config.yaml
experts_per_token: 1
d_shared_expert: 0
moe_layers: [0, 2, 4, 6, 8, 10]
router_score: "sigmoid"
normalize_top_k: false
balance_loss: 0.00352
balance_bias: false
init_std_router: 0.0116
norm: "rmsnorm"
optimizer: "soap_variant"
beta1: 0.95
beta2: 0.95
dataset: "wikipedia_en"
Below are experts of layer 4 (counted from 0) of a mixture-of-experts language model. Rows are named router (the router's row for the expert), up (a neuron's input weights, with its number) and show model dimensions 0-95. Each number is 128 + 32 x the weight over its row's rms, rounded and kept within 0 to 255. Numbers have three digits each.
Before each expert's rows: "gets" lists some tokens that make up at least twice as much of what it gets as of all text. This comes from a sample of Wikipedia text that the model never trained on. Tokens count by the router's weight.

# expert 1
gets: "s", "y", " p", " re", "p", " a"
router:140142186124164121149128093145160032088155142086191175091134210083105134133165109135177121103100143106073071131077138113114079077101183100139094130117115085187109094179115143152136100136123115122118122128085126134080132136086155152107132083147113120113090118139144142172158118146101193139
up49:171151147131131092168165087089190150130099142163147101107121150148082085187120129154138144084088151089155109108102096132143151137128129110119033063074123196114091145119141098140143087156147091170145070117174142099078103129098137205154098136089150167104102118112126095158116140072110111147
up50:199101143061122104184098127104157113162145050108134115153151166092185111126153121123125124138149117099061106122098123167131175079123154166154141133168089100176127098173158106097127153103109129171055141126091087145073126088103137170161129154108168180146120138090142146144151052164115113103
up51:176090163128130113148161113120165081082126088145137148109099089121103130062172153110065107097081169125173176063142127108063215126074127143128067139106149096137123078190084144102129168081145163158132163161155128122110133112096128127127172101122144119133129117140110167169093109142117088182
up52:064102093092137199098109113162170145104138156080069119147118136147150099156078083175160130089151146088077129096167131152168140084124123128101146182154139110179115131078090087164178153195131126106139133136118150160132123106113134129121075140141043148113125066106180180080127134103138111110
up53:124133172133131135104164098177140126072133101130152150115145096151088080152151061126098090143114136137115087129094130174133132124161112146102112141095142167167140138146129056091156101102055115142139116134080075049134129119196143171139113124106079170040156114124163164183117158170153181143
up54:068150138100096131132204103149123122114156117148135164123093213141120087100103120121118126089104133129185162126104112110151105093097148151146159125113142117192160117076080135128080027068129110142167120134147202057101101131108107118113138121132084179090167110074130092142103136129113135167
up55:077158106078101177129158143167192117058116118082125145154139086155121128096158144132169071133120114185095102110165164155147102089123166156089133148138120180119097132090075107175177125160124141138124148118138134079052152087088164081150121116122137058137142084111153095188115154140094090137
up56:160161097130138160112043179146147096152115109163135088098067102182122139126127110156172140110143132174135107108095184076115104148147120108108129127128126180067157071154118148141184180095133109148125096111125141075155079118140122125163181174107206092131096066117160150137154083153120089162
up57:174170177093134118184122109149145080149135166157133126129155166130104128125105114088124207084136176109185155067106110130173174126106093119145159130109083142216173113170074133115114148086141177148137095160141178097169164118121114139108132127144136089161083062063099111118126125159150104111
up58:167164117135126156146143108212115139127141152104074153140121124128134134123133162219214089173073156108150126112139119100170115143136139160100083116135109120068166142114107138052142102168097189170199076117093133104072141112156147126106094130145133176118093115174099166087117136151108120116
up59:139144195062082097135176133178141162153137118105164127092144147133110090094110113109086153094116128092172134157115128116131158101125162146120072149128057095143197109138061101138156085181198086074130074122074086082142133125119091159161137134127182141146157088128086134101111116163139149144
up60:149114144144141134150101147060199116069120092201169138132123134173121126129109151178141107083123084110170115147134085145143143092062066146084176127141101092137128143135075094137099110108143085093171124065113097079127119117144138155082129195177152138113168113184128100140173173165135129096
up61:129126129137130165167080202111133150110139155113182096139087145138127147134118084171163109098068124137129088113169157125133148125055156151154094111132115214114173138139068057118126124097095172117114123170123131073138147106161163083125142169148090149097161151110137147165216108179083130108
up62:132125133047176120079136115075148093147105135087132135147103165097196114136120120157081141112166133089077090142072155168172079118125163145115106170095102152153107138116060139125209142080102090164110141109134142101152131105126101120161115084160093140113116083144129105143086137194142131046
up63:159130162127157135124074154098149107067154136141122153128158110147172074123168163106141119121112170139086119093147116111081148104075115109130071160067092158098118146184084155155178187120125134133125106124164131102165138137123152120143112098104079147130150154154157214182149137217095052127
up64:165120102052174094138128177124121132110095142090196108125084072111109128073073152171147160098122133126177119063139132130132111143121178203179128193051126139127149137089125107071135118123138145148130164111117153108174102107150129123092170111158084129097121160116144118186120146134150200119

# expert 2
gets: ".", ":", "==", ")", "===", "A"
router:143141134103120105147146114133095120104105160154183146159111231133152150086159063141125107129174134132112111167152134075141127177153126155136134160066112135121136197175110072113119092095099127081133164055098108109150093088120125149140141166128143170061113111155123101200134202127169137129
up32:150120146135128123153131087101197168065094137103095112084096101098136163124029154140092165104086116137137123153178178115071070176147150113083107143102151179111138078152158140143093181062157147127116125116138093108126077134155102086065131127118176118140113117096194142136131160139116134104
up33:110190122116078162153130091093125148130113155094160147161110130087096101145113118177164117150116122119141083119170058134079172118095166146100138128170091151127147207130145087186141100076070088165154089167134138111093108152127085108144083057100124142089088132186100180130125102130154170121
up34:050083135195146105100146106093113082089155145124142114110132153152153131139125086167110113028147147143125121137167083119056092137140105147127140155100080197131089119151055187145136169108137142110097133131138103074111095102136132189098105178186141153088147139128129120159125095150171109111
up35:141123143132149108116091090143103082173117114158079131117112069136138097104158108143164103133118156100070100132096179150143088094167115129083136146121115131187169134163124072154136121049080097116187091122137102145110100186098135085055146135178106167128140052152117144144121111099057087154
up36:128131125096159126157124119103107119167100153139136113133130132131104099062144077109132102130098118057088180125103119054120137154154146135171155115112114142072181157130149139149216139092145146200090202153110176201140149089089139126134153144195090143154073149100124161105123107117167147161
up37:139145160088123146116120076132143117143122099169141116105063089115135096102146163116140158143140131135129101087168140110101130104204106163098109188112090166132071115149110154164156135072094127159163115169125184141076106141128112185177119086180139095092207076125114123090112181206109113107
up38:222157107140144072131079141136155147129123156166108121158080133139183084169171085179128107137150125121124102147145112102179155099152131129118135151129128160046112131148127121151100083130144086145107194099122132107152133150111136152110128129096110197130030116094127154153053187149090109158
up39:169134203124207121170114146148142101141158124131173161038151157051119100137167122097117154150161142224104070156104135132170163109158144144141102165122152118159130106120123125164096088116097115094161090163159156083113174166137082141141112101164078108095153145108129152139152137108107150164
up40:173107109102159211147087152073125140120173173184165125161107153106073138064109165135086185144070112084108128131097137121123131167141136166211101155109153156178145102092129097147153132133109125167100090110104181100121112168120071117118152101149150168058116134134120124142084155171122108131
up41:165157165156086094101120088107146085143160131125123098181126153085078169144122179133133079078163131121081155136082157162155127188144093156176145152130139198083141081126114098120117062104089135147141163077126075100117155074158176149092080151161108145147146132158199112123100155142155145140
up42:134173138159158165082047120101105145112102187141147149164110211114117067099130144122160152140138141120174118154121149162108183111167057132126087139054129108127126077109181096083121125112121149128109134207161140127125180077141118080112156157163104152152123119188109143102102103170131127106
up43:120126092054138098123085154123159138117106118175125073110113058144112051122109127110155164137120128123100112156191090104147218143125045147128110089164125128137097150154122071090157091111132163158124101144108086072076100125105133159054142157149146124110158118155116164133112126165140158181
up44:035173162067156127140123192123135093113116175120122026129109140129133133107148101119094126086163099150127133133141141094146103178171162185103113122051098064136177132100085184121157132126098147083184102147115176142152099121140116124147164106175125117144145127134110062148116126141131098126
up45:158105145160145156165161123139068134130106141093194104125122136144132129036053196144100097064099066160126152156117118075108122150083108153159158104131140193165089124189158151172088078142130090102122174124087074136156113141177118134127122128146132120118131103138139127126099113120177162175
up46:114140130143099158098053097133166168204082139102166145161138102110143130075104112165091123125163181072102181180154138134145103122156149132102102167085098125147129135162083118146117121174117158213114148124157120087123093159069160094127064120099145119129139125200158154152161086110164147161
up47:123178178121078108123165104102107148136202068081094130168149162171138140097109112109073142122150146138079128103111102121065127120107137090097112162105093154152110112129173137126106064056148134149134096127200125106192155129091162143091177140113098090150149133050081105170101146150122141112

# expert 4
gets: "ing", "ed", "es", " is", " was", "\""
router:140143151145122127150165126118103147086184143131144077084119133197169100101086159122194116149090160120151094135104132120085053105137121146118121122126114083138096140103132150079216115126159156113127100186140170125159122167120138140111112143119185091091140119184128099143123127134205236129
up49:125095164117090058122128154084112123124203110097167131110100163174147122111125091104053138128161141095106090125125151081099138128102046154141068168072084148148095103129111151084115151103201095176163138165075161130103125146122158104155161152123117092093114159106105136101106155183168132151
up50:169159097094152162111170102179138102157144159130177148201151126127145125058066101143097162174114138106123107084122147120150025138111066122117113144141118150151144170111051190078190145158107116124127133153100159150150139123116183156088163121128160062154132127121148154132147156114148120107
up51:129130149120183152169151160149120169113167146124124141116122142118129081130108123154116154091167132113142144140195152148134156117130118153190120104056139153181146075134141135143150108188091120070235108100111193099161077145086162153084094174082121186109110070142144145168130155132162130144
up52:170102123114107113152129130050137127118193185107110140118050136118144083108139178178150196177118121140132119152101147133138111115134133157107088082109074188089144118137160144100193129092115134141139079151113154151127075155091138124161174145054128096163117111096145072131065092156160117161
up53:106127185121182153158157105057109113110121134081120050113131130141080058154176151102088070167145178110077147136130136116126193152115138131151166185141159124109121141121131187164118160136106123096096098132083136123166098125193133107103210122090133126109114185164153129166132145170137102132
up54:109175163133123180114148150187102168134127100205167106114071106163111106080095125132157137145129108115191092129095143141076123130170121145055092133082137153128093123122057157086138094140153119080123110118081160143128212094156175096104152148091170079104126124141124148141121087179128170134
up55:034123136098121154106120073142123094160137131140140101131092127125141060147039134131124148116174087163128135165069105163108099079181130115141156119171101119095094070110083138135168145141071110108117148131118101111132114153146191104125119120186097196123093109117133134122164205156159150084
up56:143114091139111131118135126130103180111101150100185103120077104092112081136136119138100134168148186160039127092124157139137177132059113134101156171090117125133174125200119139109151077137207128126131134139097173154164100184129164162098121091129091121082134155123178156183156103178177154149
up57:159094094139153093140197125108137094152129127079121104095106108170107097147150101108141095116180110100144112095171158112105103139122152133172189095109138140116038102088140118161143164160075128164121210132159133094155142093202103119139205165177164126128102135069140153110150115154182111139
up58:153093121110067110095148148055133128090122131130109104095056074116139163191117141164144169170093203152161132152154167114087093135132176163121130140141129153123202147196131115110102117154172092094142114135085092101107122132131151081156174141166094143128094130111124148089125202171133172148
up59:173132079150102149113127189161128092166132091105121105165154127169152140138139141115145126133142120130099141111156141145102148145148143163082140163118131119137106130154141222102128142108183114064168078084085164198107161141103080126138138143161134123140120187173057130167075103179128033108
up60:133144090165124112083106141099078124100158119175186077107150134108109140108151165102161169107172104151106116158091119191097109199061119151108149172112151184129097128135121125159163148210148092084125139104144165092117123083139143158092146133164127090150153156140134144193144050164137078107
up61:231159158109172170142127133138119124077114147091125092113084133170105139095136108141160118156115132138127103093109126101165098100167124196149105189105154173152173107151075085086204147110075125113104082151141161138101139195107138179076101101121142127146120143160116120115097147146156167066
up62:134133083101101100092119154106137144083143146161105093108112070127150155120133088095107130125152124197122129079187118153153116139141158145157119171148085090162137149100136123085139131148156140140109169136114085129139133157134143102041076057169139142139091060204190150108093138190141171072
up63:125161128107125141137163127112114190099117113130164114183143137152102117125101125192204133153085090148097131151118120151155151143158146105135083082072127098148148182084075134098220118143111159108129139090176114129145114117159153075048110073107132175157147122115075156194160130129140083159
up64:131122105108125109091136168150129084080149132169189112130092151091126135068132119103157148107081232122097148126140136158187119134155066148158115122134117073096064117132117073128165175140086104150170115172127132152105089141059126111119068134134143159119088148157120065170198124137132118135

# expert 10
gets: "b", "i", "ic", "th", "an", "f"
router:154129091100147121128115098107155107176117140141097142167101143124178149141123098145142090044158121082121131134077156144122143125158142111126134144149141163199093141168091045165151097087136107162115165094101101146167118145157143097111080123139118139165095013081117087107051101134099124155
up59:121151131108135072098128131119195073098141150107181099135101157169172158137187103095127180134101150103134146167124138129128148145125141068123113156101087086145151159103123137140115162047108057150099118117110132122123108085107156108111127102158165113118120076053098088160204127175148157053
up60:133136115112123170092169149111105081108139124067148149140173106168159123186149150164098175143147148119080126117066061117046043168163152122106148111109148170138093120117127131139156152119122178137180116109178126090140100097160067088146144129151131064183112078082129139153102118126170140128
up61:123173119160096095155095150114158124103115126072151169161067168083192113174090123166137105116153099058137100110138131138135136092143103178096092165113127117140135131106143152122181087107099084128176145162096121102149101155151126085133057077126117108063110084083171133078138127135130215101
up62:163211098092123088140112143174155081115086147101165117059059092109154154131142104105181122165132138104149083068216132142145181129156109158171125157114061108116116141128137114114170169108106121143104085125122116146134134147166139122111103107125203116165150131143125113120173188133063141114
up63:073155152137108128130084167125162143143054069174191208113105204127126124162105136162093149108153117126101124163139176187131156114135097164100081156127144155131177137127120151099120121089032157095150125104142105086121102097142098138116116108133068131080136099167141132145163114157080160120
up64:083066148075134190126147124099156073116117128099125091097133132100145126122171149132129155071130074110115110117081136119156180157124118157163162125130114124191134088090095134115155124115162116127089182081065111086197087104125171142158092109152180122157056105131131102141143048170160112109
up65:163091104119148137193158146158188065176116117095140113136103125115093121112107113132120057142131222104122163132053184154162071081146119143144121125126137161126131099148115095124093160134167161218135117192122153109149153143123104137132090145093117099072135132089115109142107054130117139154
up66:137138142176137141127183118131135112106049090147111107142155144162052185149130140127169089083115140116109155141149189201127163126126076166133123122102181117133135088041121081137143176116120146092101174088167170105155052125121097064112142125102115117112156143149077096156097117139137115118
up67:177185211113150097101148136121150130134123088151102105134109129033117174143118146155119143091031123109199154074089164121120169183157104098111123144102163081099084103132146128133136122130117146110102127088115133136177138167112173173134136197135146122146156085125140169107142160115127074105
up68:219127099110068117165106143121146130156147133097137163107114106152151186137150104149116148086155130169131172114060064176162096124140094115114130154111114159096126166138104182180096126147108138137096115146175147166150162106125065199098129140095103039129099132114157120101089154138171170169
up69:137144127072188154117139089147117147177119115068118112145170120097124085131189138088079116118137127131092084157122134166125150128197157122200141189170154202176123071068134101173155115105082105117143128173159151137119137087162110131157113136112109094116100137131179107142046115122131174110
up70:097119064081116112144115161121104139118137169103121078092153158050156166128114153163101113118125104075163138118111184154127156165154132165142127122136128118144121116114081176138145127140134108112135167136193122109093111182151098199115148144100091155109120141072090165180141086122133106255
up71:107159175111196149113105154123111149166148120096139071137056115115079146123098065116156118136164133103106065192120084109149141155155102109162151142163105068134127151127087172121162121107049113120179175145160113122155102124099145138136099132109114149165095121084169155078154184167161163185
up72:102151096118131102119131121050158122204118145125134046145090168098165112147097122086093144119172148110136136129065141102101121142107227117163141127082137133054126092125082128168087142119140094131123111110132131213150141094169162117133079176155119098081145146102150155130169114148165109105
up73:120170142086124122121090158117160153060049136122197159125153104115146124091163161156167124122149166169108102137166154118130104112128151120111132160082110143108184117131079098117113127174077093167144090100111113055126116132228155119143177183156164181120122125125145191157144084143126162131
up74:122149142101108155143098098130073140017189131102142172101126099119131108103127098144119165104116137144170172099138152128125107136152093147175191190181133133141096102117092065174157140126131082083118169120130138088064119158095147070100103161178123111194102103121124120128163158104074124133

# expert 5
gets: " ", "1", "2", " c", " f", " w"
router:160116128132157128105173132064202109163133106178167087121142121081083096142118176167166114147122096108197154125098134106110049127139143137144085142165114122161135078102102142097162140179129111188118149105129190182154077165121144196112149154156169171149138129114133068154139178145136139122
up25:169184131123124116143108125116169162132142163126181107116111136145131102081154131136183209108098142126153068107114104110144129087078224140128114069174095160054130123109086123199092141127102113122102076149122103140105159134155169132101116087140192126113141154150132165163182134144143169175
up26:101117113120050149181122156108123139143056125131143114136100190119099148080151138067138063123149112159192139127053133153080150096056098196166086100124156130207137104128092122132151103157070143091118128126159111182084158116125135146123147108178117128110126126114145163145142111119131149078
up27:170181068086103164147152087126148125084107145135141174116110185137083125119114134104158141151111120125141142115117133086090173169175125134145155227067108162140094145113087138123092129132083161161107154041140095170155118098170100118054095149123093101106117110130139117175080149145145115079
up28:170140151122162161171096105116116124132088132132190075131084145145167108106179176164096117112140186136125093166137175113124112122105130178165100181101150125163107137158163078156154114181096148124096190115135164177187122065164100138130053127108147148177168108091119083150104142176157150113
up29:222151095120141179131179157180155124145131149089110132110142141103022113155080120137132137155138098132121147126161100145095112156144140159145107110105153113147129131070165111094177122193119138102144116157101164104118100137155067175202095191162103105173170113109101111140134102083146159156
up30:163115104120109162129092093090123100135118093110121196098063173082092086145122169113103120129118131146080156081105154185120152139113133118153149137131136129142130098116127101193058132081096131140117147117119091180214113117121147124106150156148096094146194129182160077111188168145125158050
up31:217105101146194091087112144125211118169202109110170120147128122147087134119152114085141075112080111185141072126223141146144165147138191135141156108117107088125105109122136132176147148109143109126151113138120169096126148119161080108122090193130141147108122120110069125152141115127076113148
up32:117168145099092159126075100160125105098093139134174116100110154137083078121160156148126133143126175142119185131103115149146054179140181211136126201088156131148102129146058105144130101111141148160131159109056145158116167093141088130143087183121109170111109110114071096137112184161168144150
up33:086092125089105141107153074122101087141114118096098119208098166109126120160112133122111144132110093111110137105127163174121115107116128027091110178080151170137076090130134182137157186150178133130058128072140102084121183093122123130095177135125149127089138086056129080102154135157135114117
up34:164137143133120148168152086115171151117140161136131138156086128171145153165163116098109151215106100109156101131105223139129121096163103139186088096141121172118157156191133136172090076144124152131145179090171134140084115155131177143164176097162150145146133103097064173171088153112086095144
up35:147093140155092084099182059103100129181131153152085114155146127138067149053142130128108094153159152148119150069237105144139132118166148073163045139084122128111088119103113159094102099168131134184113119130131155132124133132129177100111114184181122111122190099129136107127107126114115118101
up36:122209088111103119139123135152156166112138121140106145136103122177136161101138157180089145081098205140113140172112138102154142120145142163166115118100093185143114131150139168078190111213133158124197133154139077106118156142167142117132197114090222130115137138177140151068123144127129138149
up37:117174214137098121129126144135140095125173114196164125105143072145127161099123124164186117086121110175086154151129140135128096117103096191157116133190108133148164146133070124188187103140077022089158135189118125146138143087150128153119128148092135111111126128119124104190090122140114159096
up38:148171117090188188154137112123069147114122145145130142115141061172104153148137202109118163106198105187150132117099131135097117100157131179146130090119104126116137104135133155154156082102156106047104149138110083114190179123134145184109148176134160073136091176086132152154128186161163135119
up39:141130127124102196143170103052093114157131222149141136117124162095123170109158127100161146085146082128163082181115105161055135137142075165108159117138119113078192171106131156131105101114092130137144140142151141158112135101109101112131080177112158114157148172075072151166103196154136134150
up40:200094126183047171124140110143168094162059097154164131099167093207108162115121119130188140128125140138121118079110108143155115132145154129104097105072114136124116086119097103188122141069135127124142065144082170096145116184069083109150078103113176130160128122137107105133111132151127076145

# expert 7
gets: "a", "n", "an", "in", "er", "k"
router:105114180096149104173181140134153105121099106116146104153143164097098093136117212148092113181105099105121125124116136147088148165130121110128114144062158092170094124111161119148144139114011157154137161093127173085075110044142109135132164148113144095092191134150116143144080088133160108094
up3:114116128127078124151130136075088097164142130152108154144119152141060155124176163136129112097120176139105193140103140173165112124205126173120140141143119208131087126190217182153155136117109135181131136141081125170136089127133081172095101147120120100111076145102121074082065104133125146137
up4:149133071120162143132128187104094142064088154101111091132074104129124120103143128156160123095089137113109152186180122092077078121157090131084129123118213119094142146132159151085144049125156179124162153087064165108126118127085084113103153147093153093089145055158120119122123086145094134134
up5:111147139152149113136196171101114086057085095166194133152128086148150136131142207144164113109111111106180164131090152170138094123119122174125099080078203175125063170130162099122148155095129101152143167143117159134125089080160068150078176090160144151135127108109138110163115114114124158128
up6:117129097137116169141158180151102143174171161169077123143120096174159101069118154116148116196109179072173153149123130190094126176103157085124147138104126173179109161149092084114142209095101181135148179106161100149120109076097109094081096164124128154105103137157144142114113122137152187124
up7:148158108107151130092137206119166111161155137148117048133170114155088130100115187133165129115135138140080159210170105120111160152167164141168120167086112153122163142097160153176165061159165109149121107134092205133104121099144134118139145198155144119179156149110126101173116126177092089115
up8:146124138101118077136141129076122123154176077182133165128111109120188094167139102144125100153138152107160150073086107159094172105125069126103140148075138113130122140161189125152104101120131176184111162114104135141182149082081127142077077145175151132126119081099066144145068143133176061078
up9:173105217077159138175119128124148160126134153151178119130102071122106133125165131168109114128169182123125131120110151156090042138193160178130144115147130151194082168140108118132101136123122194123147076097142169170117083117093108098137137146135123157107157101114086104140085195168149179102
up10:130153158196119092088058051164142110104135121160123071170118161106180115143171113178119104196147131121086107137110159117125166120142112125116084130144091143151122066090084129156123182051097092152156121140076192126152159119163166115152111113112148143143140152126096156107066134179131101145
up11:106050182146090151201095148121097151174164104083077119154116125146103110145111120183135169156089143136120163169088146150065093182169151144101185165149172100160146153099128167130148121170159150150101098139163188124085168089102140117113113125145135136142155170078119142088106124183148101165
up12:204129125103196147151104125147118112129145120129144073144132093111113100112098171109122115105083189178115067168155123188128160139168126224135172157106153148122099069167190122167174186105147131080103113133098128105130075106167132159112122118085123126129106163139131143105084074156093146108
up13:174161190126149136090149109121081164117120113071120105104081152110150152090096131118070121119115068076135122144095129091145096100047165157161108124125092143132094165095142093070130110135139206142072094141062196149114180110147105092101128111119147113137077145116107126151155110135156098190
up14:092153169078158100121117166164125142120094141151126114135129145120164133131118075174068129140160083073147087165130133168101223106149161133131133166147086093173159113095096120105168086162124131118152109053172140120065115168166114091093102120103147143095153086113094108095173110176191120160
up15:111117082103176080116114117160126115080151146113151128138146193185123118145107156123163158138133126028135162149103119138107110157057135129125168173096125134184115086138103115145165147161111052118193107088120162112111081116196126129086166176165100127113118113123164143124172131173192162120
up16:133117165141075183102124117109166143127110125204157174131130117160117141080120125129101084113094096109098127124139125085118138128103118143088110116075155102140156095190158101188111151141126120134076098094150174146134210170099054113121147118138171119115178124154059129117143084167105200063
up17:111077156129131148167120134090101116127125140163140069157127179079154095143129089165109122147099097110072155101137090197099120192133143095150093172115129144133138091131089177085168128182116122135160159136132078121120207031145112163088097087140137107112172112165077132129113073112117093129
up18:111126182131085115196113075082141108078104128140161074103135094114135076165098122131145149151107191139152086106091132113150128095080115108136135118083172116163098175190146168168168160163143095109104145128113164150073141090093122182105135081138091137078096070097143155118092176113170130086

# expert 3
gets: "-", " (", "ro", "'", "l", "h"
router:125164076125079113133110162123096124098119208112145124132139116100106141113153138118119106101124173075159091142102172145121142113129193142091162125155119128136077059101141084155151155182076108116153139159103151114098047182156138169081125069141174172042139148064135126125107144091132124121
up32:099161113153129103181151195054128126181202098121133123188092120101141145139136088167199132106118089137147104065094116129101124105120080164167090140160132108138122091175094125120115129100205174187116149135098158118135174136130137139140121144115144156127102169141146162053145159168116161083
up33:202143150140076062117081125155133092158076103087105097080103199144074072110167112135061133178106163109078077152124093138156152168126196129132165094110138171117128115147112126179140092082131105106087123129126115133119082157170128178099135151162121137108123124128123095126092088162136173155
up34:202145111140180110198139069158131103184097146087177132138146130106105150136142064171138101122167103101136088100080213179142101132130118180086121136084143086100151109128124126135127154136134132080107098129143121162088138121110122228195137157091137128132170115076161108149123141109142118104
up35:112160121152156085152148174121144175112141175158128109077131132128102159137067094093126118093115092116177115082123102121125142176190185154176124146080157151097107056185075099166098133136080092106114111136068127094078107152176129088098118117163134192163144057113131125138103090112114127146
up36:193129107162065094176063158140130124138134149124157121147117086113108127094172175161107077133096129153094160130158129101108173126140110134164113090135077090117182099127088157178149159116055154115111083145136154100055111142146136152110152131187133205160143078139094081111105151157080132160
up37:163136093161118155179112133131109094136160192093098161185103137153077148045153209079100129091120119113153156117131139101162114092119199192154135167156143142083132089135140107172111151132105152071128160124103100185089111139120082110109103130165146158145162139104175116121126177124132107065
up38:130129146101138095148109169169149086154094163131144162126083125117128098158125117111133160105130161154150123100159098131187141094146140158101110169112160112148110122183168202128162133157094103136051066123106207139066122130117166139100181079122148092107179131115183169107139075175150179178
up39:099145131102149121165152107136087166107131142136131110115104081172085172163141190125161097105129097149131099158134112098092083129162141158163148098134142138109075089128123121131201094105075132121107174158188164091148177120155112096151058098128084180163081150063105192101131112183130176156
up40:163207108115133110153181157180108126065096152159194083136082100132124198124106093119108091091136165122163127136166124111110133140141128166149139118096092161105043111127121122112169112161126140188136095115175123104088113178127110152073172109098096131132122177076123125069145137145132116198
up41:137111150150159216081158111120116078065126158051174123102088141162134075098125152140147080119147120165126160139132077184132127106138079169124099161125108123142138151104172117172120124127097189126145131198103166156145137127155099102191182131126168112134065096089152122112096184145100106134
up42:143137129135145112113152141153119118114137062085133106133139168117115127116123133130084126098072128100135113122174108175137157198134181159187148131095169194157088102080122115082085184100143125147105138121099113105135146166168074172052117096124112171069063100082149137204146097156164118128
up43:117155151097132107146076117132104089119049132147092128037141189109094096173111125137169133076128155096151149093191102117063151156162100108122173134138164127152116143122091149163175129076130117105171107146153101142202097126131098128131140139197144145035127134133139081124122109135169154126
up44:112153104071149126107150123117150146062096133113101104143045115118124095124021193106181107117098181136121152104168105119135163169070150081189111127133140172139105095099141100115144141116124176143126154106173097132101123085109093136087151112086149162128098108134056143130177102169110123159
up45:100142129036170174168102127089151117118137121073147105090119161085124113111142125147120138149107133126140102122133096124149115129138184229163117113128192142187105128157083101118162125090114115141107168118067138110099077153083065077139093152163114157071119127123144095130135123170151212125
up46:162076155107142168169105100109164149160174118162128106135158151131106198069143095109133140175143093171094148128108104118131117113136138128182186143158118143104163124072059160135133099152086106117156192129158135162100117185166111114094100073174179127086108159138129111197089102130092078163
up47:170142134076154109156104132101167154177079141104168175097109095143196117120071140094099120104056077136198175115142090138149102137123146136145154149107126200116104122098121130117109143122094140145122171159114151117099128111127190059153138119122120121095147179059117146187167122172126103061

# expert 6
gets: "0", "9", "3", "5", "4", "8"
router:185111098090106113151148083109172181129137176133070131109120167123098120112158187184143125098169145079127103124109153167112149170138151164124112167095100114132135157178045112077163099135132186175111205165136116175147148122120135124072140131181122176136152139068147137167135179129155130115
up25:182182122131095083101158145130143170143140126164051162156099125127152121107140135159132129134058123090101110137078126116135129117111157127121074135152176205182172179137135164112106108115127116111162107195147110119118165069121132089139144138087104157081156067123072141107108119188084182077
up26:123124174149101172173045088123148102115134098154122114167118093127162105144144142125082090119102100138117154112126207189082154127128121104148138134193079148128186159172135139109111129116116155130087157103182165112139170140133111149094068141123191155146129164079123121096116121187175151044
up27:157149145173144108135126085099072094144197147173144084131193126086092158128163132133116134126124102111087080115122107138145149131152151150116054110121121148117083102200130165142130081069118160169162056106148172095154127115107179102121094141084196105159149143165135121150116091086126070087
up28:074179134098103138164099099063149164106108176177081168109075137157108108099134088137111144089207148092134158154063137129158102112156127150139167071182124161136106163148100057125146142158125101151107114139143117111161153155195104104122088090167147168109102111113146159079189123104117132091
up29:106151139123093138099130100137170112088108179035112148169116116195153130068137145169130122163101116155053136126156089129149134124111122086183102156102096159146142132122111163131101151172099144171164116153085144130159174154038188150113172143184154172131141179148075160142150127141131121107
up30:115136078118186087192115132072159152116136113113153137127115206081104105098165151173134117095144078136120125130118165147102136162153164164115111183113100164195125139170067129113129196159100093143038192118146178171115130129081137126106137165154099136081128096132129112140106074139150123129
up31:147137140099152114124097058024163094149114139085202143128127173099156123108162156187103110107146123160129114116091109093152109111155151159146084170092102138160132149170110112111147151147167152193142100110144129196069103113108128174137060108175135184118147110084121098140176095126161143124
up32:114166114116107140125167173113172107106143136157086182120129177151060119108118154125102128086076148109163083144074137079066117116155097089081178159095091149188140128124173157158180105142136132087214150148093116144146169115152065068131127116122157137130068151111156115123163102146148153095
up33:149156135158115132122051139108169128170068099110105168143141197149134157119050086167088124117071109144155099119175103126138097171140135135180131150125063142109171116126110202168126125130103142179139096141138133172137150075174080103131097115158139141085158117120168146091196149151093087130
up34:084115156176132090115147123122166133124064115127108065108100168097067139120115152157075185140141169170149150071153152112125158096115088151143069174148104135176093105094123134081152130162169118186135153124102135128158174090179154114095137117144160144173119170169146118091178128149167090055
up35:115163123154195193173146103146139139156175081141144163155144128122071152155202083156131150066112178166145162075094118096172095146139119051113107126127109126121128109150135112163187149110179115145127118116083104174158181109100141123109147156170137152144156178164118136155185182150116095133
up36:142194108126135170116142113155064103114083137132096124117069189130081131144135146118165120148139114154105148147136170177084184161143116165116160081140150106124128129138129054133095155139112073094100118138221118101149144116157060162134139137134145146116166092032169115107180101167145136158
up37:150146028064161106122112101132180153143148167160131149152116173096137115087162077152096112099115130123109121111114122149087104161146189196163123174119093160137127153130084126093214155156106098135104123077078153132098092102148097123124118126142117146091089119127093089167128099154181199143
up38:157142111146129129142175195125171142144125145180120082142101121161109086171050094125163124091128164132138054112132135116114108103144051133169066106128101138115103206129079127120122147137144107176158147109167105127089113104215075156162123133087133175172107106118136092146166116124075120155
up39:137122149122160168051083130117173162158103095125112084106137171140074099092152123128115125098064090171096165117093108157112109103151170137170178166131143145058122114150130092160135147071159164089105143067120091093182109132139133128122115144159045149104096083099158201115125166113131117115
up40:103163215128110160156093151118123109183120183174167119062149123105111163114129131100120099093112120152155168166173106095060145166151090132089088046097109132139088129166158114126111140140175154126129095104137096147118088148131087131072083125163070145186106077161105120175102122111121123105